Below are experts of layer 10 (counted from 0) of a mixture-of-experts language model. Rows are named router (the router's row for the expert), gate (a neuron's input weights, with its number), up (a neuron's input weights, with its number) and show model dimensions 0-127. Each number is 500 + 50 x the weight over its row's rms, rounded and kept within 0 to 999. Numbers have three digits each.
Before each expert's rows: "comes after" lists some tokens at least twice as common just before its tokens as in all text. This comes from a sample of Wikipedia text that the model never trained on. Tokens count by the router's weight.

# expert 1
comes after: "\n", ".", " ", ")", " =", "%"
router:487491458450437569466440573555487568485520487496529502501525539448461454450463494513519498538472461513599405499519571450561528487527498555493503455514489415502496493377610453536412474563509520569444434476531482499514435536404565473478428562531554454493586568430416405577510567491552596517537400534533492415439446465466454519525486539573585504543463562430557495538553467540499556440517
gate25:428485474500492473539433424547452406462564418540489538543565396505504485447485420595523444527498599478579543553535509601535620522570578548531436511491558503547460482487414420432512516460498521431478492449490543537416544518494547492562470487496567494509511511449514572546595482510527475488429475415515544484501454534355407500483482455467514515463566456483529576497567497461566499455562
up25:531506479567544541404666474521445433461544526531496420481580432521406508528458514497564469519529506582448490439521539520486626422496504525422507535464524539598418514548532513501456502493511549547532522456382485594489441595568484465521535509470552432500564530524512558571461423504521571504489521510571540508457465446497497435482489496459486545566475542584478403595489412492514525505460
gate26:472542457502517444536433531480491538515484483430425422511546550458535515455492509523527548415471549496459476505529530467401540626423478473505474502413546488437450415446552502458517466523542579535551548507496474468419488557531533517496571481450499374561553540476519593469549476509461532501602464397590460593461435499467506451512533495511557511506523594453486444615632508534563427506462
up26:536527544606533436577498580469561469524490571462590465511435530566431448445536526468455527504584514536553534535484451432462558437465509404485493431450557460500446519567498469521454534452437491500509454468505550422568439450466507499480593449501530625619532393502588525530459473522481442479448539506570511446494549545470526573449403518457443543511506462473515484626528410514494470480465
gate27:451541454511482496510517504545556500445477461598477511536591499431563462532518527470533517432504518384505450521495521443520540507463505474517460532501519541613563522528563511448412486473484507435531541592452430384480510537452545527510370503428553564467500504473472513486521440534508655413501452452514486485428432536536557464632478458540512506550547493423533540594630436501507465490475
up27:435413510508542525564449571522581552454515519468583480473491512590511526519535557389464549427484505473478523491469466547438498478503471534495445535496495550512575476544489511499549549411423610473547456437549505476374493552494480447595524492609550550531544539572461436521553511448453496503577452544519562473527569498582535489526516654463526578449550557437424540538548442492551442491517
gate28:492507456549466499459527521567534464531554513451424429524446513407504629456461489455449469470495486474474526582523503586522446427605510500528555431505546551602452427504573502478498514547514457535504486481526470521512408520514551522491459583459408588404505477501435459505552540519508455533629545571415517418412520435603508437490456528530520541496540449471473491525459517542484500647520
up28:549479497457439555517575517484513552546539510542558484526501492548553553445459515515579546573560568426541488476465530579493557545466605553517479588439599457535572390482410495501522447463457469514434457538464423455388501496517390501519504543433479425501524542491480490439467492480507480479534522532482622596551457547443432601554555517481433466519441475529542491472534438399583500516538
gate29:526562572563475510467492431494568480454530470527484458430378627396551455498599536460492465449470538416541399473472444531443502557542550502517542435436460393528557406436523425471556453535515519439527403567431412420489610510543563484562446510458479491514590542581487500487496429514484475430517472468490505486481521500500535551531459491592520531498510457491474483527532546493545533570509
up29:496543513544532528389499482489545416542427428522559481450501509500553458512526549533520494456470496447500485539521511486527437523558575445467538528507507575513387394501574546494442541513541466437540466514515480459464424480492599463501645490507553531428488440530525453570495608393513548526523384452484560440521467506542454479488487444454555527451531561560460454517675489539498553565511
gate30:470487483480439521493461422572479514554509428574400461418513626424495540589603536543441457443395519565516541542599510492457512519521374562533542506451478510477528442482528408470465492486512482499516545504524552492501517404534592565525375576451481490542550448469522524428440492416555415484444446530584517457480518527551524541490491505505563537500503487478499429493505487521471599549438
up30:542542476468378554514561534552526426483454552520495461439537542468584502485516521514456569434542486552483472534459407572444436484503524459474471555485471459515442480532544465498490511550549476538561507519590500596482499521496575539487457587572445485567578409526486448453620636486504534462471480523592536544453504440486467509493498556552496468473383451505394566429482519494561487525628
gate31:459534535600502535437541452546474475474509473541501506482434496453478510458399524401433411465545472514547429485457482503364484514526499419437481506507459450467513482472620404442408520579619491453534521531476529479562514463550579497539422500461445503471511578590487470532526515556496505458504469538515520439509466449568509497539531556478405615490568580477514425614499513564508480487576
up31:515484544502463492439528574487495577487530507475522577589539475482534531483494404473544575533499466533542506461608541437470552468412493505478503534461485479489600429603406456566485549429474565496505551524538513525595503530485443448441461465612512471436536469489580513497412569490485512489384498520442464471534561547470580521443521462492449456520508524592584544464527605403530605463548
gate32:530467546415468552479463465437556416467460455446460513490493538479591480495498515492459483504530451494557512490536612473460523462462560509452494550477574491509491433534545463567375575460556497536526491467409546541525461462387542490482461468437443549528552389514421496646490516425542547523567470599515368490537509419399530441524549441530465501501472474529481533541536565494470424524454
up32:473504571494496504496454461403478560471476538467490473464419534430465518377579528576482532495492510609489394524463497488552482554461560501528499579559621538500503514487491384456495493486527592508487472529475593506542386550498367598546430562494542537469451507519395529542527545488463527535485470444501489459392468473427474513535476429480492500570584536484445504458434532545522438448494
gate33:510552409494424471445405550497500590409610563538546518512539469498444523488392496539458511559448509451515443559593480533469611604465536636499550543562512548504474535550490463504463432431476387512489567454523497580475509463565632479548404519571589546468488504495487494496574494521472531534525507517487428482490442515462490528453497522472466524516463606469571526487455511473465525509499
up33:491478515408535492468557446565583397485464497425493492424498544522541474459523454512575494563504446425524528539505531583424434424412495469491510381457453474566388452514527507491480565446449513615466385536493543520489516521485525496433528440509499510487445443471533501521504468405450516481523590510525565566535459500625524448585417518494484524448451443474563560525414493547423508550525
gate34:539550446516403573489535440497545503566505483449420479446517455401494593547545537514495517538603505458562493515534497470449545409404419518525476516476441486493490469482501426473408464444556557512529491534494480508584381416572489528500455432478452523485571514520516453396611531529564481451576574559526538574584526461582467490503484543490615518482541511416447464466430489519506492487449
up34:535485490415524464486596442410540432522530476501473491447521355510388522404467457536537493485469505401571538537540494483507564590495510466441443450391555504548471535497441513506398500551503511517542519508473343523435553505553514524512554542485528577444464561471435532522524533474395513516514517556530435514468446507518582446431514402605497479486513470563472500532499475580540458540484
gate35:482487417471482420488402550549591584402462567440630474453450536566354573419486494540468431556524498456444493524498496549535578561548450478473522544435483502544506430576470617546481461498468535496504508474467554527485466499493573568464536504514460474547483504529455531434508431433531440455575413500499596515504454526480468488486443513596531477565482451492473421471583529482472546480546
up35:485504567583515513494494483495491495574553556506461569437526468502433468570453538493452446492506485425539444583594512393587443550513499464575575519589496525500511540525520556542485492396470492443461448461512496494516556470530593473540657493532470529444513528587473501586538435457504412497530502471615578492446511452516454452437522491480560425439532563439437539561499579450558517548452
gate36:554519533478492493564428553481445525502435480520484530531470534389596456659435542572357469442476497445559510507533526502507481468524523490467465453456519436477519461461507488433496520423503394537512524494557421428448456494428583525517539485493519531508553553488420466550516569475600458420485457542407450401547494484549513507463467488555571527501463617435580439502575466520535487500497
up36:515484475530438503541485520433558496505522532571511553490477488540540497499531505531422459455421474425521484604446409521551475503495436435423445446589489501524558534618503434454544536399436551473481466512482512446642559554529445415444528445479526499555500500518591500445537452458549500551436554486419490377657497482486544483522539541427472502523443474593456527491495543516498501558546
gate37:535476528529576485558468539515516528375481424370497497492365507496562496429504462465551529444426470420451443463473512393469465509553495501450431497610474556485465558498432498404460495456576481526483538462559533523546478485512511490515496432427485413482434541515432572577596483476483504524571465556479503536449515490481513437509489471524478497570434597450543563449441463477505626557540
up37:470514552442532516532480600452517530559540430523465564524645506456477485475538499476412543470565538478577530463447476532485560427474525475527472572481504499552525436503647484576428508497498552496503532460491533555461438489496471503402485438486557521416540434422414520554500523487492521532487490495443545584510520477698505577432428452530513478507518519551461510508487457497423499380475
gate38:537499647472478490525612592553504601497511529546500550558475543523518434537486511453389437471497536485588431540495419488525473489418517549473571567575560541462484467505574445516514517487508482431456525562551446473501494525439525500415472418504454368486556525504485513523508491540521471527477419639461532408518507566477570524460557524439487528481450537536516453593402503500535552537473
up38:573499481488501545402542539506483565480532482504462479534504564510425444521459402455597451552489468547502475532491454467514505456515466417507568444530496422496568596486470505529503513538458681403578436494443511503513550511499447509406516474512524467477568510520462487486481537449482477401517559481474495461588523595541519483447471459420482543479362520648552444585516500499485556462476
gate39:554473473546451556546460572502602524470468550533447555469498592507506446531492517486504419559514504442437488493463477520545514561511562539518575457558377474468473505387444417506488516431595435546581563445397564541412437430549539462546426467423479521435655491517474547600514525506518535485556486451485457542471544473527403507508539512541573482463520519520498559487513472503542527576530
up39:428510547488464440618530484483462452604505483617449482511412503435410467549490532469481537554497431529620490434516468475499552468490465533418502463481461572548525534442491485451470463512468575422378507502576382444498432472417429501475485594557459504450486505521481512466556467464453516461421567498512508429467510515477516465551443415511487451561570540466468457500429554538492564596522
gate40:571522615511575493525468524518460460520523525550496423428531442480526489442550515501498515520475476519536478524457440524438511469499584459552529467411482464531481570479570493470510552570535570467526481498630571442513422526558504549475477504427495532456508438614451507575547564425547602531609460440541460405527454547494477597498517478557540545508440565518501408635577491534470461536511
up40:484463568509465494502600548543520524531489506546469486440532504561578527507562434485548491471577425453606461404544478448394553498506465434451531532484500484490516601573527507520525485446403504564452522495533537577557568482574535480490584515517560540491532597555584598584494493489450543431554593406477494480566421558551473518589502477519475422463509566440482515481410446518531447505486
gate41:451512497479471549444450401536522536409510509492588394465454529478394468507496446444510517431508514500438427473460524492443484535488497551495484459505542610466445436448522628504459474426483534447474460540520440540480580478529509542397523456523506541552561576468438541473479519456482443520589485468600470479548592534496468566498477555572512432600520424541439430439536430508548488611512
up41:618503471421564437524506606565458501547468489566411555466511584541470476487520509519573497530539503525508491522483565418492394368540493450520608507460473441511516566458527405489604518454606441515579468513479528452523463525420543497646553412526500509520475491453498435501441448495457561461516475533480518528430472493477479515463533462455443499443552491534516477497563491512501423429592

# expert 8
comes after: "\n", " |", " ", ")", ".", "%"
router:537454544528449486522491559541459562468515529468598496524409467469464498520482494546559410500477506498612496489572528544468542548485519526482450447546492415577472541470510525484466443469469509551441489483521447491468460560450571473561446523523570489519591527442390483572467529430563532473520429586508460383453449485458424487505495573593489404542457494494508555515615431589384507400532
gate25:487542438468490434511543480511579503483555360503371561594481608526389601464546550487535550537543428479537457501464506471629586480510397498542566503458498447570448497518464532488523496450487463608531459524482532501521492487474531499593587502525498505534510426555438464484507504467527468431491505564535491485456476487538548575567485535571486524636538505460445502565548509447475478558471
up25:434456500496434476504515495591579502512504486471535496466570441484470562501432420532487479494523445440492498513395462575476532528509581473530570518384530480464474413548502485529521506559439459490476498511544477609549514436448550421518511428427536490435596430535585480487534431503501548505537570468519545409466436567388499468599553517448516450571529513512387452490563450531485387448519
gate26:422485458521543427561569521444507506495480468547522520430501433530540468423508469407589486500473410463656469506549499499472627559498440519444559608488469541529438493475495490538453482436496540539520459535483512518511490519490479568506478484491516448546423488530468522463549675507448473445574476507374473497505422419411479495492504569523485528503404431561556450448509513532580528479526
up26:510457395476337541461478441515483547494513478497562496466574470584503472589509475578563555424459430522526498567458462483523542505511535542466480546518519504566525523500479493545485525516544563461523386555375471489508464441492563458502488474457502447527515492419444545431563554529614480520399603424457496539590494475502576510469580532503507430535497564549437428473443446541501452474422
gate27:505524461433508520417382595575592511455513476500513494519460559499416473531412541533493456478512466535457466501476559508584537568414481509451560619513522441495503499579604480465510482528465436550532511577559576522517463564561469583478522584461431480530598571504496517506459499554522548462446541624486451465413539515490446475411453469487575497490479514507460488460604508547530510403538
up27:492498529473550427415550526454591502546510598608431601511501419511630571547489490468561494500615564487494517502546555445504471496546419490415452523455514484573595567596564493405455487412493496454466566502497534473598513518458574497502495637479563433488553487483517500454555549545460523496470509540461530546526543538527482521473469522509578523556378528540462522532532508503517493501507
gate28:391508546429538544599487471522619476509479493452598422594502527496511452535510487536488424463436512548458394590445464485457522490469495493480511473543451571508489469600417592445465471545521514517508513470511538476430492484527569509461427449423559520567535514490472597512514585522538454543441462539503475496558512446566409638573482547533496556488444497503507539628556510451452493473490
up28:466465622476536541465574451458506439476467577509481471513426512554497475571574495507463452522511532514580406536485565569494545484551546508540496495557584542506441420454603546478433504579484516487462503583525529565491443562589465562485482463463399505521440523526518516505462491550532471501397528532421468601578470475514464536533505527526557483511450468479489420473631370556570424455497
gate29:503429531526513489487488551493516485515538559427425529471525540448451426473527486443536492482500432468514514528499602491466588569601474497564534556462482534497537445522470452503460493431437584524551500513487420531486539538448574536350437479546517508559552509540449477495436526510524442521529477391596439584482595563362549470554484467553471494481475497394479555511611427496583490541470
up29:426482494453463526453475501418297461435519533514509485480495487516574568431493575472402546439476502394416412503572407514533555434503487413577501586508554485501584520542423459559493499487562528456521498556458542467502484506460415550404578571490476486465471441503530480518527552485523531470519527428544519500510504485540444547490454417443459468474452429480539526564494462443470450515429
gate30:585445517451457451524513549461460460438521572449518445478487555494533455459569455515583520473527464542544396438484427534460451450513582490587407493464564507538520489384552527467506472502487482438499560569504611585598428441538509488461457438441460537555544413463523510502484531440384500391485454475558469482547517488445531507519468507583473468420495540514435537549573480538483440400525
up30:456445566499501545523458518586551456424541448433517449535445532473533457538498484529516520413462570506457378471434452528529456559498553521516509432407501516535501535436538572449480482386518404521497445468479588607597409431562540586515582441472521434498499510455466465483503556471461448536501401434468416489566503525503461457550494504448463572531455594443470517451469516467562500465570
gate31:517457557464471575526390572492517480588483542379472512516501552512432531513440470486529401469387460515505351502513456515492461452528579452487494522516463529530427443455503482564497476517503526509546467518436517418455429518469564537536482479440542460467498527525470474616526491448463566472528445429465499405500530507417464498517428399452575467497507445557592425541617415534504472542496
up31:520525500521487419419491444532452503538433481482431461440500411477443476497537496544472540515511469498422547515523607419474604576375435477520517433458579467527547534502450517643486517559445560527469503418532470418574564478522562481542619497475443504501502530511503445546562555498468520514571562450491447559473429469544393479522505478625491509485467507512481527431482394467483504560469
gate32:433535483510461565510545489500451494445481502523496546510479477518487545531513475535409364490500544479501524464537593522420527450411645474463495460548494477593529417507520584470480486522473523465479519496533486532465512418447481532543567522582462535563437480405558525554519520546541519576510446554525403507576442570353482500602489588562447560471457471550522429484538530476520423584528
up32:504508436452468412481470565439550458534556441484503475446495552471426489530505524439499484507436528497507568541513506471488588528596477521431416406531512644527444445502480485628446521468505523534455425407447476533497487467476422529421546507531495447551595595563471502498418538555447535521442523506455574445519467406533493507605420536443466481498495432496533466581500527446424543441481
gate33:472574526489495534466542549487467509495429599472464516550459522428506639507444406425518499427485530554472531471569433486451492625529493477521502432509597523575465533494463500549433482503471503382499535556450432566518479565515499496475560576530510528588543422450510530410531506523500411477516469441457484571487488431551533524548415502549493498585435418487576506476497562600445448566540
up33:482534445546495567456425434618412581570451498506536544462491444509468534512473470581365560448510522492456547522541393490468426518460514483589545484465548431496609491490435500544511534474501493498458468469495513479433528534555497526425475555554423487504475432525498592575477495536548459496504567508531376607544516558487517501458445623559471539553508610443438508514530542479482535456472
gate34:488536482539449507553501470535551596458529448458501480494344420454356456510632568464619575481584516464581453540515447511419506458481494491453546503485454523528457497450538505505492497492514533476602450541489464497494508512527420509484553483485478481527521483522558570467515574541503548538575379499476516411545497486435506541481490578515505390552499536551478498469620556559421492538473
up34:481489476448489462487560463408515438459563499431446524439477506540536507419519458457467417504444445529473494512442622508532481551401390465528489507441470564532586552515387524523398504421535497543471458479507543525583496411553512532490489530452481512460385564506410532490451503503468522474478493570402454511485480503522546532527558539458487481663446448460504478527604572517549510534566
gate35:568530441469578564533522533539468441576542556470481445438457457470490413508524569517579412463479524544485501461457562465529534493511465538432522462588457470548422523509550507517522565582543565436600538559528540580479517578493502549447493528521552512412470401403479426575457517497529491529543543533468548483672492496465476421511564538620474481485482556502522553567495471579511536469534
up35:546540420460530494525449481507490465394383516545546427547421554400489530555478538467523501471450545496544515567513532558542552559492494532513472521654440540524489569408531498436461479499495493466557404469461453572529482535495415432459428400472599506418554504416479595510495452482501495468474487513486483530426443543514530484534460503513516539603558528478495521387485598557478455522551
gate36:556552408463518438483467460514509454528465501497541574440564531390471521425520461447421564554527556499542452479511483536474465468453555470482521450508480541567475545497516532542553475554451427572499604528524469446545531555458531440389461558549406561473402511496507404488495628557451508521539631479543453455418531486526551408565483431489567479469536465571537489487598537490512461477516
up36:504458510512494495467465495421487488507499545486557536549522456451529497403526517640563507577472428517526435517554533578502462514498463536503499486518460531452438519512448567522457528522482629559530574382577499484458479466509524440466498428500423501426591487426527484458461447510681477484582493564455533517466498487539478569500483475498523519453576464589466555563591554518625551475465
gate37:599572493552460459483503486476527588446432501482526434604445562493488496554514538460493508509497623452604563549510480578517492491472494487423501467501437439572587513578510565549601487443515507539516513502500545504502391519479546471449522505477513506467579518522583496457382467400567550495473427494514423408472436457473422529499527517452460498507534492510422431372432571548495550486513
up37:488490535489423498529427534485567498552474521531607435482513535496520534443470536468442470441420464539490454550445525507353481529520422513470501478576453463370475431455453551489530497543573491499605425499531456579477464351475577493524520513530587486511554398517514489448553471506538489503500544415556482500564581549480423504462493487478514507433557463517563466406451414436539477429518
gate38:491486448602542499508468547487498494491532459493626434513427503460519487623476540405511503458545533509592482435485423513466551523508467435554510484476502511548574493442455432620599481474569643548500459542486481436436622495559567500502455464540513511510457456511512505518560504473447423521469480468483490521430396530533437531501468517535457578495464633531516562498531482497413472584482
up38:518525469522545422341446523519539398406455493425487549452526530447535499451466545569499405523505458510540450442437605486414551494568443549500542419547460538467448537474482494473497521518439473566546523515562491525532487490573520481561458497613484395532492450509526510444491451524486439533454545493574561554516464555426553490423457501433502570369452436539492563519529524476540424470470
gate39:458403467573450427461447441588506584568501420570510557491481583494490499556569494511425436434573502481544501486508362489509503495533467497458489630496504493596590537503562535476483556488559538470475618470483524411517548465446569500501400419489512519540458521458601504483517491496536502492505474472527459525473468508451400551550495576549488479553495633567441536496567490466512540516507
up39:473546535518516488472581503492575555536509474528461489506471590536506442449489469540608478484462457494491479497513418429448578558604492515529566531571496456514517471525492497534545484488540465426469486463395493452467533482505540598523398481471532570558443506491493455571603455499521436525442502501473500535411469447476474492497549524532518464577562643544453612444387387465608573488497
gate40:453440414509428475580511399540473513545566446443370433574482441612553469470473545521389598577468519577547496511501518511469549498557550453515504491492499507563483515560596567389570472481524507504484467481475549423447463496546507529491552448471525548519449493452479551493561550535544510451489491560514439467474425536490509530502481493564439555523420544472486511505661497473385483479468
up40:499554531546508585517515492360476466493424505435482403471435553547474530465538565422502494515538576472624530549528474531434510461460541433521531562466518502502566504490366540575520523526479465466549518520496483481507467583536474537532377520568495483458555473484491544476446510543586412496402418490462556552500608474532488473490505515557426440484516495467519568385542585524556579486544
gate41:533518479574473519577497505604387553479578420443568587539445529510522406586547491505516436427552571534611458493530514513413493511568483440514442483543509494514486493491521471543516503493443430376507480504441460510530470499491584488498525481566498515522502567424439442468491613498408495535545456551507411500490516546566462410596597559557462486501519481479481563576573505521472458556485
up41:432488464472472473494568546525435503476557414517469497473513542542425529501488489591563525485427492526426435437536499464442491585459545505524462575461511526409624418508434465457445512584484476538442484537397513428410490461510458524544515422478457511543399466528523475508498499502462511594463490437487613595533526518569409509448511625545543402459476501427533556418511452506472505505501

# expert 6
comes after: " |", "|", ";", " 0", " 6", " 2"
router:502461438507485540533457629494427580540468518464512440554494531445514539525504493525491473523485599495576433482535488376491551425446509541506498499545498539514579431446496427493485410529414465477463595466419485569460487403458508547415471553530400536469512531432474527578491514579548511530519425441523508489462454489521430449520601544453551449470425489593528521357475539472540500536523
gate25:490548501528391494512560561526467475489459529487480455458528520497518549562488512487495511507476488510591435571534425521471501466500419562557553630483486588546471545492486469457527492534559566452493451425543450509467478547489513481494492538460430419505712588532527562522498466481553567561471536574483591432507444552487408449394547466484581535512462548525504405460537438483542542467540
up25:536503504435498462493572495389476520504431490475513558522521456423461418458537519500572465563475469584464407549489499510558572471497436408552544442506520511566483517523482550484513538481467446416600515511479434520486534410450500526485513384427546543462542545439563445452524447499488397521467360397526505533509543457485458422467524554568498518439580608444558477487522583495482576475504
gate26:524557423548491549511508451449455437459500490511470508495454506559480560495501502532497499469412514474488525503502535540514470603453555538439460545591547538478438508558607498487488501513540443452497425415557511578450544520608523488436509600466483565522566527676557493490432564498570471468388491477584542456468550457598486450591595520504516543474490560435564533534435535486432521471511
up26:464577507490489464517503474515489459493446523464499475506468511489506476533523569555595562596571480455499464590363580546453506449487526536509480430556500491466540467411491495494595495508550420503509466475559553498464461498452522409544566500545445529486587400531480536564504370487525592524485554392552490438531461501462455514519456448534506546530495611573483601479487394526549537386525
gate27:465509477516489412540505552464538480591462510474512441569445497435511507462468523444491620502458569461495507555480446388426495509485517499512450503421540524427470479402553517518490477484446500473525482476463538512533551554484620598403417448526512616585471478542506525518477540560594489465596378506583447509582545456568511453563507560567542449467525431429484524481523469535485448570503
up27:448563520548464563493536471507536547524482460523544422532549543525546462581621481465513486461544445570553428497551650503516421511548483429496616504588511582517582502528520559474442491486445498513510467480458542469502568423452466423448469411509390396524549608539523500593506449526468542548483400498477500513552387494563525558524488537563474464511539472482509471453494479493515528486575
gate28:552493400441557495510554568514496541476435522478454439488561562464394532426593505463526388505560525486496585502526499508570463514487439506517527502449502561529516504620416480480497444386555498591482426446512521470518528524526531518351408585537470502573491508492466503540600584517539497537426481512554429470566502463508420501562441488461537457469475580435448486436487518508440527517454
up28:549580498539445477464433467533593591373480502558550548386537457547509508451458527587515510482505562467503525479546529518494530469467502480506542421464516415489452459508454589430415532524592465504455397456478586523423449523575428500491501473434566523511454542483400533493533472449439549476462538521552469516477468452471418495537502557432545610544505484468438405507451462442502588490565
gate29:461522463443520602490436537433409508522429532556500443503481586429466520501523447484495541422524534572501479445514489495544459440551514569555514497537497578496468506664513415488514485513513433493590399531597479435557442492426408423459440530482450497429550539456483513503501418537439477503476435500545488409382434526447448560466467529446418488494469486486458489518456594449501531540522
up29:497488444464573519502547544517472476522504546492525475364484480445412557563487567477510533453511528489542539536511446558486452608575464513567463481490495530548471481504466518439548483588465477519427419544487425557458452535442561506515542506523520496427569490425494549549492424536508499526488474584535550420508333482574497537360532614498413483471527464515490427536491516554543512627510
gate30:538502504527550472530589399534451456576549520480454488417511468417531495535547541540454425465484407566439547424466569436548623454420470544522486471494519490494509558548454447375516492494565515470496550445507489604529567544489525484497502483627440491413469522427521486521429458605485617556555525445569516479454508478476456608500499559465547511450545556458471510503511493477509475579500
up30:555438478615515474476497531464477453524625432538565502539518534439494368517478532481566473492504510588522541518523510429591455424474470393426454569542498530484576424523512535538423548491459508482455506405484527454537551489488433561526595454496519500462457467536475561535509525575560534505437570534474510409554637520469624559507525564491502532530550428463568477521541544487483531524502
gate31:455413440482502447475492453459469567532502489473478492567582613500460435572506415440526450538535563593508512456531473581586487408542599483536467522471547555458537510516497481486519459538417561442518504478477461551458554373499479430472521509486493468452556522466435465452453551539549489367526500531531476501468380509483548514454499517545435392515456517541436484393398536502511531409507
up31:433466539558546410450516481440520514546520542545531503442541439460470550352499408481626514425565477472558585505495554489530440472485640443493514450507515442520604530536489459604460481483519514550509511549532452432454547511535501478536494455515489420462449570461481493379528432541552498482428537492529595500519535598455464500495457518487536393474560541526554583524505563510466490502542
gate32:584583416548454534490502474570503426523480530494496541556495477483592479502538521451448584505500551551458544508409570488581541468443594465411536442413504487485434504632519548452530495502460570427535555559472557519600518433513494500543489511541533605513573428427519619476506485504441556510536566519562520460500521565555472525520499530486451587526621495446476473594525543502516547493495
up32:512482468541464454462531513514490485635477472431563566554503505424449520514442614520541451544527495463511462531586468459423516486452576394501480529538518498405491379573417478513489479521538495522508576501483511553502459531567400578549594509514595578460447538498477524548559487509491499512533472483566448517500511439457444618425511501435536472511436423527455503519539385470581560454550
gate33:490539555561510449504486438519436443580435523404546482499466506480580475486398479524536429596439580517473416498475544565478545474419455471569587411493501504448511551544532508553465484587533524566546545456492490467437503459438465499432531581509542469481450538520501508603468524511621482442433494468473485430553469569556446514456517579501535534464591547447627487548440582437496466503489
up33:510513512476503557472587546437517526622629378487442488544477547444531473546585521580498482452468520490537517547470505503472411548442468518498480574453551567518478520551520505494568479555436504459500479441449438585476533432389549502575433518562426493534431561544440545506531460540421506546465451440542375566474481475440433501496452521536505486479561587513478511548409517490445526578540
gate34:512559464574502441491472543475431549544448534468595508490535514510511512454511479514493482573472494571534500470455455459512380566470526559577541464555500517429435500527518577521504545460539562427504575510422494511508539426490473497404416524538448431478624526492488520542551447487549540493404556439486407487439388539443437579432512545419500550506407598513497482500601498398495507461468
up34:500481384553508498557341488459565405509487481502490536512455426489477482576570454508468593536462454482433503541461596517428517501467574417532477549481502623569584556560531516476475542523452533594482514526487561475510492481526490597571499480475495536558496504516532530473554526543539486576534519528439600385453530471398484470533552528490529480536573494530440512455579541475520481578413
gate35:482499373564460525478540472504505567547478544559499456476505525547481465659479534488532324490512526471499543453552489489395596468497576570514479575482513505539490465474449555548513474498534595496504451530563495482591534469468496496486451421440439451484481590450470519503518501546496477482422516424499439513459516524540435536478554567441573492571389442590483478460427440482574541512450
up35:525459512478549564448519595487441527475460522380351499545446499465604506536558511559472451612444531474404491510507627519454555477479463412421511493491515546561509522502422550443429452458488469455486484497551477628544520507473477558427478525515462473515527463450514498478461470517520509448560472492552545542462419593536480563553551441495558567483460434393533513554496544497577539537520
gate36:565554501423454490499481600432616504478432478495564475567566498555460515510556550480455532517389496535507505557447498464569456477424538609468459581513417531453462463577475482529495487470442463542574502494503513503503453441423404566336490576557456533517480518542536509538499584550477564484433451511489526433484531555573410464509537448528546510529442495563543535519452522473556469502400
up36:476528434497578604475528578533585545542483602475539422548480477514547593544482462528467457464470505450599488482533581388435481482450465414508519451559559543494591479449556514433502539452501464442510396472503544532504480547465465494517527565529448491629480537476616508480550460525586533604379498510572554475497551495484545416470530493502516517498516427496482471487540474498445461411532
gate37:546477484472476514492526487476501534505444566503491428592550526549492447581576455484523473440514524487480502608425474559489431515417394563539533437556482427416606498506457495559440482491468554513519568526545574522478502496533436465422570536512456537491589600518583456489365584512485627529498436500522499429493490522562498466494486512495560429561460471507481513504417460558498600584476
up37:536472517478437453557523433524547515492526549428430400401449500491499514523612484604553519509569383445510547514489507404551531549555423563530558506470455482415532450541565477506474469430498400554507456488494482473595518490475481283471528428498542536497494499516506531498553423491529484477509442482486540529527450558548504497487480510563430442514497608467526529519450477508457551530422
gate38:649546366489499481550417525472516512568459524536537519520506562491485421459503457506443476479335475425469467528534512517514482443574439473535494443470515543523492495461467476545520509471523509502558540404477536524535523408460514477459531536614468556524474474577470623540517479555538482481563389475655467533544528421534524534498506467538473487489541566564554547541490462481437521557563
up38:515519424434565438439515495503512569500549471573518590467438534442521522492497489543571447503498456487460529517551556552585513432477471562465470472451481533475496529468499435474516488489543470525490486461528460394656430523473509475446492521469560419556466460415420578519550457558481615530500594504507527533496515480527458463490506450512435514424548487496680476595425551506545608544487
gate39:492416493466436351545506421567462411534538442561487635493526508457454484595514564553468499462495521451482461447437500453524536477445433492540494457461551437490598551531556520520512434447435414456539503475560486524434456500499536554566513448492566513473540635494467513429520496607510611506480521441500471477520494512516445420512418444514493481482592414536562479557508517528514457534544
up39:472410407512492431604507479472436569526502451451412576415442534483501431421522481480508466528445536501491429575432518524459493524607462432447497396482492494444480473488508563563593506561576498505520414560392524434439488467493572446498523552448436497526533475541540502458391503498521462503473565457492565393475465521509550481439530488458433439529477570439604469542536458538523496475539
gate40:550517539467467504521462531437465479485490464589474431508479434619390399509438375483404412586455557431437497517544442538493551526481436501515511516480468482492522449536476449480543492469505464429421452529496519505566364466447499410461476576450502598493540487456538540428375485484556490420498461465514530430495555621553487495479457522495527435585495484450502539524525499492517459460489
up40:404519538490491500472502505505585468480444534532516497437469595490488528472520486521470534477569426490554433514491566482464566535409557597514547499510483593472467505582473525437558523544451503455489421543542531523473551571430462378429462462473594489564512450579511535480495519365485469470493581407543486511443504593459482497601489502535434485502492406552486487512491397478576381546540
gate41:540501466621467472485516574533501461448415474487620492454448490456598494545513449559473497562477489519477544519443415410476469574482586475482530522510420491464532434545532547408526461506533475536492526468462462503436541490582490475392521508565524538500464551476562494409354457600489528532498463504594521425532541481618499458533543454522523540485548543499605483433538489496560466439428
up41:482504562431485514481521469526568522429558543488497538459486474535547456514542385499573559436471547423558620590497570475526504529600598546561510462564517496631517515452516584429532536484486524481483519592582477472492529467476435467490507575368601543447478487496554464503535630465428485454518549503478485452473534495553485560511547515498509558560501514464551583451468553423472525521455